python train.py --balance_loss=0.00443 --init_std_router=0.0251 --optimizer="muon_variant"
Below are experts of layer 3 (counted from 0) of a mixture-of-experts language model. Rows are named router (the router's row for the expert), gate (a neuron's input weights, with its number), up (a neuron's input weights, with its number), down (a neuron's output weights, with its number) and show model dimensions 0-63. Each number is 500 + 40 x the weight over its row's rms, rounded and kept within 0 to 999. Numbers have three digits each.
After each expert's rows: "comes after" lists some tokens at least twice as common just before its tokens as in all text; "comes before" lists some tokens at least twice as common just after its tokens as in all text. This comes from a sample of Wikipedia text that the model never trained on. Tokens count by the router's weight.

# expert 4
router:521457478552505495523552452495539511556479507497456458485549469417474551524556453443519574511445513524464554531451482435525541528502551478422455406521463533548516522577586520504474540500510524
gate0:441522500459511508458461516508476464544514537492476450483530573483506472513486468554545489508504489486483571489494490478493461502550501542501519538497556549446427472418399552586480576500503549
up0:494545558462501493484492526541454418540541560515345463415512437552515484520482537576541524457505525460482469500478465457456430506435459569508499468513482513489560490534469470555475498603498468
down0:442561498461539530520512482463495489537482534478462498525550563508488528576452481483405467494519479555467524461546504525485552518501537495466505500454516582491468519512496509487486530434500589
gate1:539484521488500560491572447492548503511535500475493483495574452460458473463461465485539461418405480551472415482458457475552525478573454456514506497506438496509511515512497468544472506408559548
up1:561550454487437498490519449492492520509562521484440451529505447459520536487525459525495505471466483608515493432570423470447461459473446481544530481541513446435538503471489522513527480420536526
down1:493472469546418502458456526501505463506536490494442476503490503479499439492521538496479411536484517463467527529507560476451563499493544493458474512538480571583519461498492480447450472547441510
gate2:497470450524495484480422440492518490445459550498505490547464482564491484485520415477440529580545482499457514501574442494509462511443498521482504514492502477510481470492566466429528512467476467
up2:521553488499463557477514543506531493476516500507496506482493498532508462520597572494479497483489483479520502518464530530521475576473490531507544513556428532582521533542455436443561495506482448
down2:439460499530448481492503499458485488409487527486513571492502538511514499474487503551430537488515527512468467500492525519434443552474510507493465490485492444496497538515490511544543583548580418
gate3:454549483521492407578563568432491497480493468544411494454495495495542624534512555485529522506496546464441625492479498534525440529596510465459507542505523431514518538521440466466444543510449494
up3:484548517532575481544553499475518493486411504507475536456491480526549522488511492468512475464494542403517537571557454547571491468539491460507511498494583498541506527526481492494509540475521431
down3:598471543548570438480503499545543499486521544505520504622455496562465481443525495500525558510548492508509485477503503491530483580460483487504467456489504439522472502510512550492493461528499500
gate4:480500517515479455531504484516487509504487526484503388451528489534542480496453525450507512440460459492503597534437443446484551544463487455488525467484518498460463535475498486563463490550548514
up4:486554511537514457488518502580546476538492465467394460528480529428519527470564519503507550506524517537559528443506521482494505509588510512509537430530473524520550435479469500596475517505461536
down4:544549485481434505478474463500542550532529511430556522529517501487519554543506496480544504508553403528432515547471429488508502467454454489436574457445522477480464429475477566443495491482513481
gate5:493494454524506518457445484519494544492456532542534505516556490563490509500552539535449466518495461505445507545495515436499447542561500546497439464553527478534547562468539438515497504569464481
up5:526544478543434560469490547494527533573458474485533541487471460546504507454440499491435542486518502535483470453490533517478449457519548512506469464523516462513527526442473475511507472542489468
down5:492530425470424576570477490473497508476461459492453535498462504492449498479567467447475557546598494587446487507527526483482475419452485452501523495484475420507491578569490580511486521495432504
gate6:449494451515502577457484495453474438555518580528531464464496524484540457540423464481506483539559474488447521462468489572490495549447501516499517472541555537487478483396439515468460507489546505
up6:520425565478423476490498575446537523409444485504485569539546438505497550499473629500521575514520446520521551533491510484539508504461562505507501558516449484523459582495509524499513510572466504
down6:591486500432488468498464477552471427522476494583483496535479529536428419464529466529452477555393523448496513534424504499539502461482533526527521584523504554502508422469476505504447542448531461
gate7:526467456459527527530517546445468546521494445454426562463476513519513486468506542555442526485423508471508516491498444476528508520501463434553463500556433492543519531504533522505433472517470476
up7:481490503532561526507535445464516477483574485476513569503506484519482543482581537454493427422511566506491440485509496505531485583507492523444482499475531554510533473459441542567481488458586491
down7:525570539522481532491575418467477529508487488450535493501475423467534488532489480544491546423470492482477492435464505558584543517519509529468480491429568546512531537509490508490589495458486484
gate8:470527481470511459472510424509509486567492457470495492536389526497501511511512561485515497473540506572493498456596495507432460441504551488516481482487580401458507564449528446432493497543526466
up8:394624520492529501499520469489529512509519489526442467504443485471461558461467424495537475543476516584485515428554494482539502504558499422435464477445558491447507461514406545404525499495474514
down8:562533586479530504546450444469562471509487490472474611463540490470549483439492489485498521574487571566475440487488534476471505546474491488576516528450456553485462528485452547442474503532511543
gate9:579633514477569449512469486550540447482539525553492471500451511482521487455568469533540511484478427488450500467524543511466528520501536560527487482578524426475449516465450427436467509525488453
up9:503499494459504448470477535480493466557488558455524474470510528566580474523458506495473500505499493446444510517501485551438478540499506519486516489481496441502520450483520549511475472515470544
down9:497517504458387509479520525523546586395485501487441491545497393466477549362525535507526478517513428567457521508508482470533597531464520489492463483477450497514447481485476414526481548471521451
gate10:467444487451488524487567450415522487519579502493465483560521550493494536532600484437433414494476501578512503563539521475508476576542547453418481518506513493514404578490548570523530523538461474
up10:479429530434451496499517445448601453495483499531515500498527516529519528505518452483450449440452550528445501527522469541557483549556476502408484530469522492439442538509440550539483524499514486
down10:472593478486483478464493495508506429542493518497551485478536459478513514523533527474487542570522492501510541468480517479476431457541505479539511491481481587536451618543554482477511478533451493
gate11:534507461449402560491439430432503469538517517559466471533540489475502493566463530485540489520473533539467521561472485486534464516538545482585497493497479524529538435433506559570505545568496542
up11:431443495504507517500472524428496467501443539473486472468531552529514490569421475491545488512541465516500511528542514500426563478521479530542508517486546429471523514516512505450514547527542585
down11:545502480530499517527474511487495528505456468463592509496479489486482512473561512549468494485560479515591500496461529458579455494478466445546446502519475508490544445527464533567481530514569488
gate12:459495454492494471580434532464549465521552508477520508472514432484488503491464486433487483421492527559514540525502500514532505499492559483538482509504485463490550497482520517472565473491541532
up12:425616490518496517481462495454483457568546522537501506422508481467482561588500531431581473494561484460558566511518559484556546476492526463529498477493508447447510481482448499498526495554573493
down12:482486486517428524554493398463557526499549500507532508458544456545495490501555461485462505474434510510471460434541463525564537555465533495473527494468442429536505509472519472524531525491552493
comes after: " |", "–", "|", ",", " (", ";"
comes before: " |", "–", ",", ".", ")", ";"

# expert 0
router:525534475452528476503456508486522491467479475517489512570484512507464476496566455429501529471498549450501518557500485458493516583542451494427489421507450478468537548519468484554456529527516432
gate0:480539550532502474575503464473533504430450549482504445551467488514483414546553532458547437472524514475595501544449556499521579469532523406487501510571473478482504532450490472484489479407495503
up0:493491464516500483465481472485467521530597400544463524566456514492517478496563377489517517490449403514471496492502469515541483518476464523471522502496512498510521528537523409549522534446467574
down0:488536459532573545466513469503555477451509490447534491476542493454448558481444495491440485463517477498495543514552509528472602479453465531508510458512486545577486525542418534484502487472463488
gate1:419567500496425554546569404491531492484531498552466529512523568482481472502482492467538463378512451545479513559572493497563494500521443483486532468523491565534498488485491486498474529506520533
up1:563539544488574489480571519436538488532517496501515528496507520569488519540559534476491501518547508493514493522390414501573494585470465504522456500422505534471532439466558482450472551599552495
down1:466509466473450539514433444536495513505523447529454520526528533457462460519474479475499478531461520454509532485533498395492563465491518503456493510512536535503461504484446527448532487483510459
gate2:536578498514541519514455481424503516482497447498489550482514577504583428458477478485509484506479489461487504498560456496488504563482526459537526444491528495559511503493466566500541538496563500
up2:463490443603498559545471460463504441514495509541522541513489494527576501508518513479549571548412500448478523526516496476381497511523522476455500578504494530507524438491468491549459568527451522
down2:525506488511485469482496514548530529578591564509516475480488522515529578506441516575526525531582483518483467486503525455477550439415535501564501527476554522553478533515506498457487498502555474
gate3:491510507583480497536456523570498457436477494522496553498512530483497455516486424445487508479554496557433474500549473501515548456483504491595499445532540476553453532434460471496543509508503490
up3:565472512574614517514442556426553598464536531536414465512509475473514501512519394517598516534501439498534535483482479475503453504481519563503443390491462415497436505423441443519518495544493492
down3:496489574485488477439521475534540407533519490510548524482485499475538532502475521505473532596484464492460464495578450517464436525470508487421472540535508482521556543466519522441487546537533456
gate4:478590509478549520459496482533598476507537487496484446530469459410564531463553553458494512518508440554620544487528475481463482488502481566456542471490509474492518495478459538523442507487515474
up4:569563475483557533499491513424507472457509456482512402540539532586519439523505512513539538492494382483474538495402429489462573502529445487524503500500544519432504530576477520508550526545470496
down4:431518495482440456521469487503500540564583523535525500480449490428520445507512459552457481501423597469518553433468535464522523510502495526485474484505432453536445469430471512473518543516472519
gate5:491521446592513424570479478469463483477525507583455460517473466450533452407514499554533505544422442504484468553511525521479490480543529537565445484538558461525477467536549440490531517573494504
up5:450490567559501469527518405478532503513446443488438521471470548536454500548586461498485501546492482477492524435464540454510513432527524554534482490536493525470565468452517522493570506473498527
down5:502531539468455533482525511576598470531513626513511517496470443506484563529457521490474445462490523562510447537493529511468510587479498384536498518483466528550530488444606599481539501501555538
gate6:475546477557433543454433559481568529448594544531523520457527539506494497521473374479468483510444559481510483492524480454502506476504513509511488583551502564476522464617472539499533545599518533
up6:483557544543422469505489481495438496511507429504554526489512462477512425552492492422535554472465563489563566604519473550574496425557554386518461515467468537454495491498469568473499553511532533
down6:447532570475574512560481529490458521509445516504550531472506487534448550565489470439474434429491472522522532433438508475487463481564460499524404482567452538459514530465495406502494435549490476
gate7:465550512560433489536485495458496400437488503547501502464452504493507474474536461551476492414500505486471518432491481566517515460457495558479576485471531441529462459505567471581481388433476495
up7:514551482554470500494406519459607487503469514540477520454512452530450465474521464498492518446490516502499523465520439537562496499505454521471551471475576452524475483528517476535497510511467511
down7:463496467425589495503488423493531535494455566500528477515479529548470464501563515559449460479554472530559484512469550407486514502466506520457584515527464509500549501400445495493512483529564530
gate8:579462514465484519514425509439523490554466430574481477571545518491551497501518495488526504492543480428521510465535500462598426541489414461458471404479471543471478558519460555535492484510467447
up8:493469461517507481428502523478460497506496533525510497509527538496463506457557534509491542512548527472529633525467588553547556475492497487565454483498501508439558479492512540427482497517514499
down8:536505533587472521560497540459475501496596518512499533500448490426491472526540434542495528458509506529477528557530477478547429563539520555507514497549505457527542519467530514501447543586548507
gate9:567504503514436533433445527491565579501526549518529449464456501508481495512555489463477551600546566486451473478460536428454565465437537487463503459522449519484460525543475521562520523532505560
up9:522501471473473476473502484488482474433488501452548526474489467518461407483521521485567527510488561526480484512489475528504453514464479553459500498488493462443535479493464457500583472557510522
down9:495503532440541499479488486419527511582512458486429466473437508491495561502544446503459483450461451533543557435541621573503534550496444480510422485553422526528491494497434548468493518483432544
gate10:527541496501528533535458527520496504533471542551464508453522515477545516475525578427593549470464577496454526500504460476544461549526420508510518478484494485480435486539502507494515448434481397
up10:472431536423501531511481416423506469517425543524463503470534530541555534546599497524540513441541456543493486575538552457559526481443445459459537491508498541479515509512493490451493463479454449
down10:545537528485454457550514518513498494488561403489563489480545482454513455545533540459510523582543511530519518494469525552438532453496555533518490554512439562483561516483483518569393477514511512
gate11:445526483521492474483531481518483553428528542482516516501498447552464526483504521493476531470483508421450445522489594523477526456490434482436548595539422416485505487572464435517602511528445493
up11:454561465526571510547561488451486459546466498502491479483530557491476567477492403531486483513538501511513493581535565524483552528496546488515531497509521491515496461466537549516508484536487486
down11:518515537523537457498490437534425512556490480450448483476534479501483526448465527462555541535517480517494502482522459462420514506423522517519428543513482554464586549441502473487462500394514495
gate12:500500512500567563497529523497509499517501467568439486515497518517516434481465484532478481518437565472609505504565419562486556550590450547500430426482461485485534510448557522436470552464514514
up12:560436477491492530524525557525516434524460518548575465562461420508492545543408454547523437482458468523451548503492529469487549456465537506461512463565523530431457451550535462511462481527564527
down12:454532539500495450464527446481513527499554465483513444530430573439525505496514480531456503504454554476518501484463468480514463465466552494486453508553556468494537480502524508447510495497446514
comes after: "\n", " |", "-", ")", ":", "°"
comes before: "|", "-", ":", "\n", "=", "°"

# expert 3
router:512495514523447468430510488502548553576511509497470513444533510503568537454563538488475514560447517495450459554536474488541503475462515525452540462493555509440470532472485505479541498472508481
gate0:534476462592547545485503518492511577497455548507467496482517441557493485493515505541541542554482516533463466427481519467502447551518523522542492472511530450470454564562518453544513509508510452
up0:529492551487515506486455510434559547428445512490526470540522464460470486534469473530532505497516488460593520469505576447512504510451545429486440378508542605481451536577475496496511463463503478
down0:500501476449537500490546538464458516542481489531555506517477472524481510534475521550537500464494525544471522497526461521524466543505471520452508489436504440512495622457447594491459485488458540
gate1:516473503494517467422482444460581521494507503476521518479542396428429545554482509523463527474528525574467447538507479462538530512491535529507425488546458438466430592489467469577507484515466489
up1:491500539498456510395528486527534547447496499498593462462450483472482530499527460499435490495523498553499466520510459459513540488577559494500490409426535509483470583479469475547625461482523529
down1:521551531502630523546462586557497467562542490503398463532466496508537441534537518485530455541516580398430485469493446584491513473470440535561462571513524529503447469497506504491479513452478523
gate2:499446487501442497433535474483470527500518561529494543499431517473486531512459440455491435483523530479526438460488488506552480470446489477472452500529510418551479511493533427503485508499518518
up2:497518557433530499477524461483535493471530481524463510505509524529501529488551605526455501502544501549457477551546464503497453471512533487379523560422519554449446512551495436542501478466458481
down2:538590500518490539490465534492529475532492497444504514477558423567476483419484508470473548501510479486530471509418507492528495510525489493571526468511421498503478536532515515454479478552487464
gate3:468581512470420532485495458487483549499508520485469490442502489509490569508535454572517519469451503512485442524507467537507481507502442450493500458441523585448482496485485494535533506491571451
up3:461513553497516559574531478434511494500530475522444540540510495426541540528512503500493462543535610558464547494536501557468559483446458481520496464495518547467486510499457505566539459522501544
down3:441513448529529490508501555550466508424475510448444509475461456509440477547518550546458512471516475512502487496490477482470456528510470529516477527506515489475418495514480536492509452538523491
gate4:522493481506457502494503477510528479547510504486537529469549474457529497466489461512485495534515486446507467515513531472500468527499484466504482449497517494535539551494530481465530489548424512
up4:501467558448512482559524452445523509513542492522484481491520538571540549510507450502534484485477569470508442495493564466532531555482515542487496517467541545484566526472528564566631457478445485
down4:509511529521521522481550462582498549542546508577502462506568524489538453441455544408535491531487523545446518515515485517533484468435446467527521498406439394520481548497454451441507504436516531
gate5:503523436544461512533536459522489511489521474489490576490523456524490467466581516575505546530516477522507488474510481491533489510461497391455529560537502477482492525439500431516466476470552455
up5:443486520499571520520491507534474506412578482533428499561433471472411361513437467468570469476491493458468445586493492491563496549553529495557521541505386543518527489523467505544549499549516468
down5:543531500545518491494474534459419507469549435526545557523552505482474553556485481563503513574474539498492474516561506503495449484469511521494521484532522529476465466453528474507463563506479450
gate6:478543470566506541518453421511515546480480511428482506544514535519469510479593497480503540457473479518482493509487505430463473539387486482403548492547530486524507483520459540434521494510455467
up6:547494488502524494485545545506527500487494420476517502518475509469574471516477507526469515415459578501548476503583514484533371471415501423565519481509508451465519534514558500463480523506489478
down6:387548537531452497570478486463517502540510517469484527496534458441511535490522500503565559514442445481516476539480488455546529490499480517482480541508527456563457512490490458525502526487525562
gate7:465571518462460522534433530524500580514501532529546474441486578432526537554473506537447513580521457521502444449496474547474488480454429440415458479527527471435544458471476539469478506481556464
up7:519566488454484494489481482493520540612530508495506471467549503513485440402555509525490516466490440493537512478536546481509517507496426466571469520516431466534508511564423499416471481503514495
down7:444444445471482524491563523425550458561495448455487474429520507519484535527611444507493498552481483474464572543563415465539543478524486548477487481523520533431580495480557525450471500500514472
gate8:515496528483486529505474445471453461458436448537556513521566490498501532472479471501479454499496502538580545529549470547522462476533494468510499551483517483461515480430550574416493489609433490
up8:580499459482436498486519437487490540483543477577494458486454428436531502431505481519573494496504511501442437414493462565423511490589554520519476459437490543543434491496550474545455513475497482
down8:489574413542461557518537476570566505505526519431512477483467571480534485570562482511538531523499486535517478569542470440487417448449480487489564486546479495510523503450528490478606451498437482
gate9:484564469525500480507547492485480506470481513512483508495450481542502512511538487417548495515489579541525559474548481591521511406433550518533461538505587444573537523569515537443505458442492474
up9:460515546508489526512537572453553552447511455535532510559528506521463469483501527597483537551498495441461508432477531556493583570526491439537489526516445472498436489474517491557455511521510528
down9:489532420486540507491532456546462469532539486474409369465453470495519466438535447486434514455546495486556559538585474473527458504473471512422552485521467456499502434493461511470525453491448484
gate10:532514517457462562520504475499464511480465470448518498460404559494446471485566453481491450508480459462471484526486466442544510477541526529447496559505486535577516496540434488543478495518557516
up10:550372483513525476483544468508465595567525546524542530488551558510597511501429511477543497477516495503487541518521424532479550524516452464498583552466544540523432531493454487486549577482505515
down10:415525522559491481482494498478458475512471511548523518511487437484396471445609492495453530468468504569418526524524529474501518534492453529536447464459562544554522480511479528506462480404518578
gate11:547564538497501516577465549461509533502493476470490514493497539434485521515557506501511507595476503500543555489578497531478475561542493522520557518397487537432521496517485496495483453530506481
up11:531449494415542473498576425486526474452584541476535524423526523503499469535569529442476409436504437489522503509494480484578469478526485519470499472462521492601514505509560526511515560521470464
down11:539495435426457514566543538466448488520489495524481468465528573473409518627515464492537467532496530521438538508498468508510419463443504409502522500471533442484475503431457451530508539438512474
gate12:542490556508426500611525530423551489515429566510531508586480438521466454439532495469526527534522517500522491510417471560488521447503440426498571500485546520473469450463526486516531538476491472
up12:468453524479415534473452538573506489507538543532528501512450536559492519530484539518536495474510560390513520503456493481458509500558520550583545467519424476533511425502485521566505514552476465
down12:524521461526519485509535572417454506487513512546542603572499566390474511585483489452462473545495434512511482494525474487459479469503434505545485530475503512442489479527502504501529565491482517
comes after: " the", "==", " a", "'s", " his", " The"
comes before: " of", " in", "==", " by", " for", " to"

# expert 11
router:470486530444504584464500527527431566445470449500433461504477507526520438522486499547523503494503509495500458438543488483463532517439499490508485508459528520476472459459467494474471504470480562
gate0:492482462466438449580452481471432479393457530445457488457564529481471471403559505531586525438530447452536484540559407466593600579510600461519538523532415551529481521480488556455465458505542488
up0:468505495466465432523523473496533557436494474516492495545527464438558469525488530544488446495528508524512467492427516463498458558494512494530444505475479478521476454508510446475537436534472517
down0:489515473487547544534572428513466489517524518505504530475489498491456531482564517560424472604476536464470526531549428491512441565507538481440428539511515583517498465513479496540469590534535529
gate1:500450458543428424480463484483519503440554502491435467549426522499509516452489513546525507445542399486499443540482412596522519525515447470502494554458506523472483484551459526504456521497470506
up1:524461553519484484523519531505430451489509439514569394499499556456535529549464493492479539571490534550504506557495564595504462510481445529500494584560533416486470545468452504491451461559484519
down1:452533494495538487495460441500541473476555524435512482512577542473546517422508518505479497526473497558524462478514493492526528504522525461523576513541477530509508493547555471518497544470484504
gate2:470434417477462504541493498540429478510497511564504489482489464494490533468535491490459454474482509484531591495482501497524554550540488424485518485483439480463508480559548526521499462514531551
up2:500479452497489489558522519463447419525488526524572465520436496501509470530470461492459506437476495490454594451480563523525503472490525522479494546494520483510483424474530504450436404518501470
down2:501534498505542510550483475510503549453448504490456484500587521501514516537442499480505514480605514521490453501477442476592562523532492565518535548561519522472507465506436481484552509495503502
gate3:436520510487505512481516530529523526530514550501543535549503524486464457456550548488526456468429451506474554515449551502534506491470552489583507508525525495505479493450558481529444501472440516
up3:587476478477544452552481557422532501553470554532509372507536415460543530498477566528580512472471552447489514504503481445562428494519525496503537467473511475499498431561516485483532424477454384
down3:431498510460512497561526496502529565520535466489409530517472503497471509536529533455458463546484520543472533520522541509525497473491532471545550522517520493484514523455573394512488529534432541
gate4:499433466517497482462504520495477537522432468507469494512493565527551528511493558554495463510444461497437457504514430534506506595473493485503484479460525532477506521515497565421505476493515507
up4:534540533487487482502529507529445501504493493498487449436500561539555468455442454513522454556511471522493553517531482475456486465529511468546519443527501486461453498472605527479573497458511511
down4:479533562455434488454418474545536479523525525574527488483521500509514479507444556480486544521567498552474559519558429491492528482478537538490503503497454446501560513483542544544486451521499508
gate5:514574528472522497567548498533503510432507535551469418470527514556502510463524559479479452545549558525418439497488488558551501504523523452548422539546448471525461483480503537511508476543417527
up5:476521486562447569549481409426465426472440513473560523567529514463509561498459495521518435472546519554566556502453443431481484472526505433473526492527541495447566440530478454508444494467490468
down5:526549508467474518566520545579482439481532498543461518514597498511553458415510440457488553519567467480536518459458470496478411453481471477492547484479463496513530440489542594484462553515445485
gate6:466548505544501527488514544541466493450543540533465509459522559480560476520521457541430553519491545521516418539492565457498512495548569506485537526457468573493494464473520485541497436478498546
up6:479442536485468482530513476508503494492513550517428467501553504547531398506572568558487429513497530537449534390528469484483550502528567583477554528560631535527569541518474468546518507549514487
down6:480478535494508522471455526526515444468391531539508511489628478446457507480474429581418522449525452474509448507486558457456450451442377462479443497537547491504543509472522493493490490526553454
gate7:443517476467493502530572532528585559433492502554499482571534566588532520540497479531570486499455458522586433503527525486462457567514544533485497512501454520474463493480516533542384571524525466
up7:543615488571529484555442520491467509445494512542514470510475525513511479519524478493463455570430474444464588521519494547471481513491562565471531376403530515522515425461529558631472551602439516
down7:523482496393522534495503491473482410492520422446528509546579456495519451515462486453497572438538529593582521448601425495587467590517464475530479568495470488517495465525489506511495498463545473
gate8:514476495446426516539553521502490476514458490585547391510428492480463551550522522512554474484516583548478524530489539561495426515557524512533515498495416489497506498491485505509505451542521549
up8:503439514477451473497539455501478579516478529495546550513485530530536558580468500399448507528455478510517485463537472547498505520486388433479477504422519547496539513529483468542584462483470501
down8:520521516400452451527509479469448568516498507538560473479427486511524463521512454521453545505520435531416553499452462533492541519442486508436561511507483502480470457473479528544489577472456512
gate9:528514525474504487578459468550440476507527515489583496488560509496536500485582481461399513478465593467513494558460523509477430550470487494505586493494506545468483558537528489518505494543515499
up9:457496489510515520482527492443474490496585499504561505545501481533511452425556459472446534499576601476517571458410479504468460456556463490587479536454433523556482494530479462490534444535520420
down9:493484419565534469529479437448498527616490507541543536542537517518547527484466465499596472432548451448513523514475458539525554512471445551525552447436504505515474475551520448518465521491504458
gate10:632537580478517440415500490467542501452519560436489528482549500524475499514509498528486500446590442459544467464508462580433540553524540433482512458540481531546480490445527545456459527506486517
up10:476526512449497553492435539568467551587488508611510514449460427487474481473488482449471533547534525564442489493451518489505561540500505516459491509488461488463545433497507492443499549475509546
down10:471485502587505534455408518417557545524507584546461506496466553461544475415498474503505465496436493446489515567487515453515516468492543521510476503497523553479500530491468432466468481497463524
gate11:459465484524443520456603546440507547528473440494502575451468431499479553488464571495514524462523525455459514447562499506494460504558530500475585512485477537469436573533501473565476500513505583
up11:511491456475567498544501488478480515486474453529438538440502437557479479530427524491510532504547557498529490532519445395465443478468494504504485543497521542429485486469419539516531565466492534
down11:429431503489488523519500484503537530373508457472452516473439502482483545495501456508515487523506453553556540510514446430486556535514465494509506467517473474535502529533473445472428463549471541
gate12:461513411511472472481583506474534424466561520418495490452521510441489519504516465572537534539507563510493493485446521515514479492451503553469488453537508502516499437395478475547579483425556527
up12:510524450491523513530501465496490545462533543443529520476433539593430489557503554532488483572476478447463459501524514459528486529547493435509543552511476549470561562467515498455500544547472473
down12:529506444568486453526480431563497528422457499532474496487543497532552426469468519490499521455481524500449571488521539516532579540534481513475520506459535479454482463508487522432516546469502522
comes after: "\n", " ", "==", " ==", " 0", "%"
comes before: "\n", " The", " ", "==", " He", " In"

# expert 1
router:495501529463455482514509616484539516506543492473492438483452429531537513486447520484462503429447525458516521471446540524573445506493497558533553492510494480433512415532450575468480462447500458
gate0:551543497526468462485459490519535456482493473507462477530500526519514567546427514513487527498459562485482484510476454402460569472520521447474490497455488506473542539429521446550520498501490533
up0:499521470451483473591490534472538478510506514429460483537523538502509501540449478525520469470485532469525514469486493514572471470477497529478549516459535567505516497493488539477546491481461474
down0:477457461473484529570517431470428527458514490518520468542493491418458523428525448469459501470535473521519513509546503505479519467484485586480498440480490472495508501540571507520505624462543527
gate1:452443545482524490514501536476550569538492412465488496498486500543505516499505510513444483530476535466502447427394521528502548515507491453468525501458454442497501475465482531448518388451475512
up1:507522471478455521557435464485488570548431425441519480533500526517520541531480554513545576520466502502508488541568504507443438505538541494533520513514529471516529525510482531509510517547503540
down1:495479508462605536467553552461557493501452490470538458509473539552532542471467465535564505574488513427488496493459498444515494492475469416516475511496521456473497554518516501477442521505498503
gate2:491576492484492505482512496485569427436487450455471609560573448545437550546528571530479507494502476504491552452458487493530464477389501477458526507467433474542512418401494469514505468563534482
up2:504513446504550453513524475517481530506505536500500468516499502437528484397489517556477439498496586486503446561499452477509521517496502556601512537506560540483564522504491451433502489540494524
down2:544468483493485542537482462460593382510522420472502566483525494503550528489468503462472483436519523477438548450449544484541473544474522513528508457581558517499540425477523557457496584509488451
gate3:539515485462483452482492516462471508518531532434381484460428434504450436509477557503495481512461527584475580469558505460486552473508480535428548591570470464471499445501529489492520506490482456
up3:490480467539472553505428514508557567529480481381463547473468507485491482490556457487495498454491501516495500523470518539499514514458592516475537454515476503534463544534467554534489451555547523
down3:493493521479538537481540603481498528572483559546557522545530475499485477483488567531460482555435544582540523528485503518479533562553497524457509475431547521448474414478630436416496507490544551
gate4:513568500526505538469562427517473486487567452491423568540556451519544508531509484498526551553547530512467546481541445518529494542519467446461507483504455531498569496477556478472452536473538494
up4:484425522528414492455571457488524463516489498526491468444521462504556485500478562524538461426402510488514550561504492465525528555471444476515453463522499501444405504440518554487531533547502510
down4:542472422511540494488525530435468529535492517529438551512490472525521489500469505522522498492534539488574523511372471505506442418513494491516424466518513481480543468522568498420488526462553497
gate5:519541467507461525497445498426518554459463461470476552520518453494530531541507528508473479482479493544476575491523531472484487445509531539534517491557476501464542540523501514498575517491576483
up5:502494467535461410493511484562534464481528543485534525502536482457436494477568442498516512530512507488506433494423499584566447553547476440450504483415426474512579469537570531443497509487540516
down5:608497479496442519508425465516464490502563545503502544523458437506478507498537519455533562530518621590479496498551513450495498473439468501502479437468495537518542520546465513481522471478470498
gate6:426514501526461437497447554558518509566527449486403509480564504507510521438497449494482514566586569472524488507498465544541540594556515489590435459488527493516455502585508535576449498534529443
up6:472540490526509460484471517458441465424524425513452404497449486473540465432506472556457523548546440513496508488454441464471503463547541474570476507496508472527485494419485564504472526508612456
down6:487519537550483491457492521539495528516534532493480530548541479524458476560482462462530501541491577459429471492593508491573505528483439500504520504571470489455482470473464446459478561511493453
gate7:485531516528515521480440514528489519525530477449479446550519489512448471513513540533528466497444495510462495490522448552500449523512508512539564469497495525496576516504501491572422547443432539
up7:487533533523529444507569567477495477539482391467478457492470447533466541425523493588534502424480490465540556521466436605452574484536571512476496508567475527444482489508485464506448499469513518
down7:540446471507513535529510541508465536522573486476511514491526526455504448516436566426479494475452592438482517446451500473534455564483568476495529494485503516426446572472524553467520501447463429
gate8:480566532492455499544549520540568504505542479512431475536484505450465496490534446471426539496507498578534585506515492553510493465493482436532524467441427486512517544485522412484448514493543465
up8:527507482553481575444486495505466557553520526414510542479552507500487521511503384473431486536470481557480494519510442526493511509443579554561500490472452485520513500536499437515453481499487492
down8:506513515533493513510490569450447505446512537556493515491500454521526516427377555452552545489464531459521421543498541486467533504543487478488510447490455606541491573536546564433557508524517460
gate9:516514497558427559456504502572502464528464493529477497474438503450516462437509468478489547498532544478505472518502524538491456534488511571444472466504577510466493474489542519540452519513513517
up9:526468619524519505571446552468501505515545530513465492444500480507480502508474503512502441516443514495488578553490467544469502542576531492477417493453494541562463519468458476486493451517477454
down9:515443495555553554504557452493539517430449475508516494526474503424517503516539529499455466476521534490466433481536511469491487513548472520447566509530543494530543471555418532460512426548576510
gate10:506475463513541473488469492518464581513480510438480539502557472554505471453455472527500502459518561579474534467466557464518442579507523499539479582478637546489498541564537534510485485540523522
up10:533521512560535507458477448566498531452482517563569535467518536500492540450442543499495472486510511424467479525524556532501509521556512525493495432489556511533558453541445494479521554469510493
down10:488468501536497461522531513442505513514450495493463503502533494490473442526470517542534583534582504533541537491475491569494499508507502507482536460468469529479466534510508448535515487495514497
gate11:510529464525570549486488521511559464490523486506489543501504522514536439485457510461476554478475526517475487499489522513561459543510507552484548452570492486461457503435480461477553462476471534
up11:514541513496525489470515516510463488536507499577458466509544431510486480553552485500490466497487477437485588477503449481519487511450512480539483486450553542468533478492450514552480474472435488
down11:454488498526491469519468491458456489466490460520453592513503483479474565470502540538508486521470491531538469469519519499442552476523581502501516458501480540524519514520529458458446469562463594
gate12:480473482547464481481503524536442503510514470481460482525461444507487501468504466534500527431545470539493467507520485549485506529489547540574452439505493473443521422537481468513466479432507460
up12:461459562475535481532565551489501635486575524515551495568567541523476454465509489431543554478510474443518536462568525488444538524540503422564505515518488519432473505536524579505452410474463472
down12:552563524431488530437466538476546406605454544509465542454514442515448461509493520528513454463535547512459438538453567571530449425502527518498585430533527486502488492537494508492518510458483516
comes after: " the", " a", " an", "'s", " his", " The"
comes before: " of", " to", "ing", " in", " and", "ed"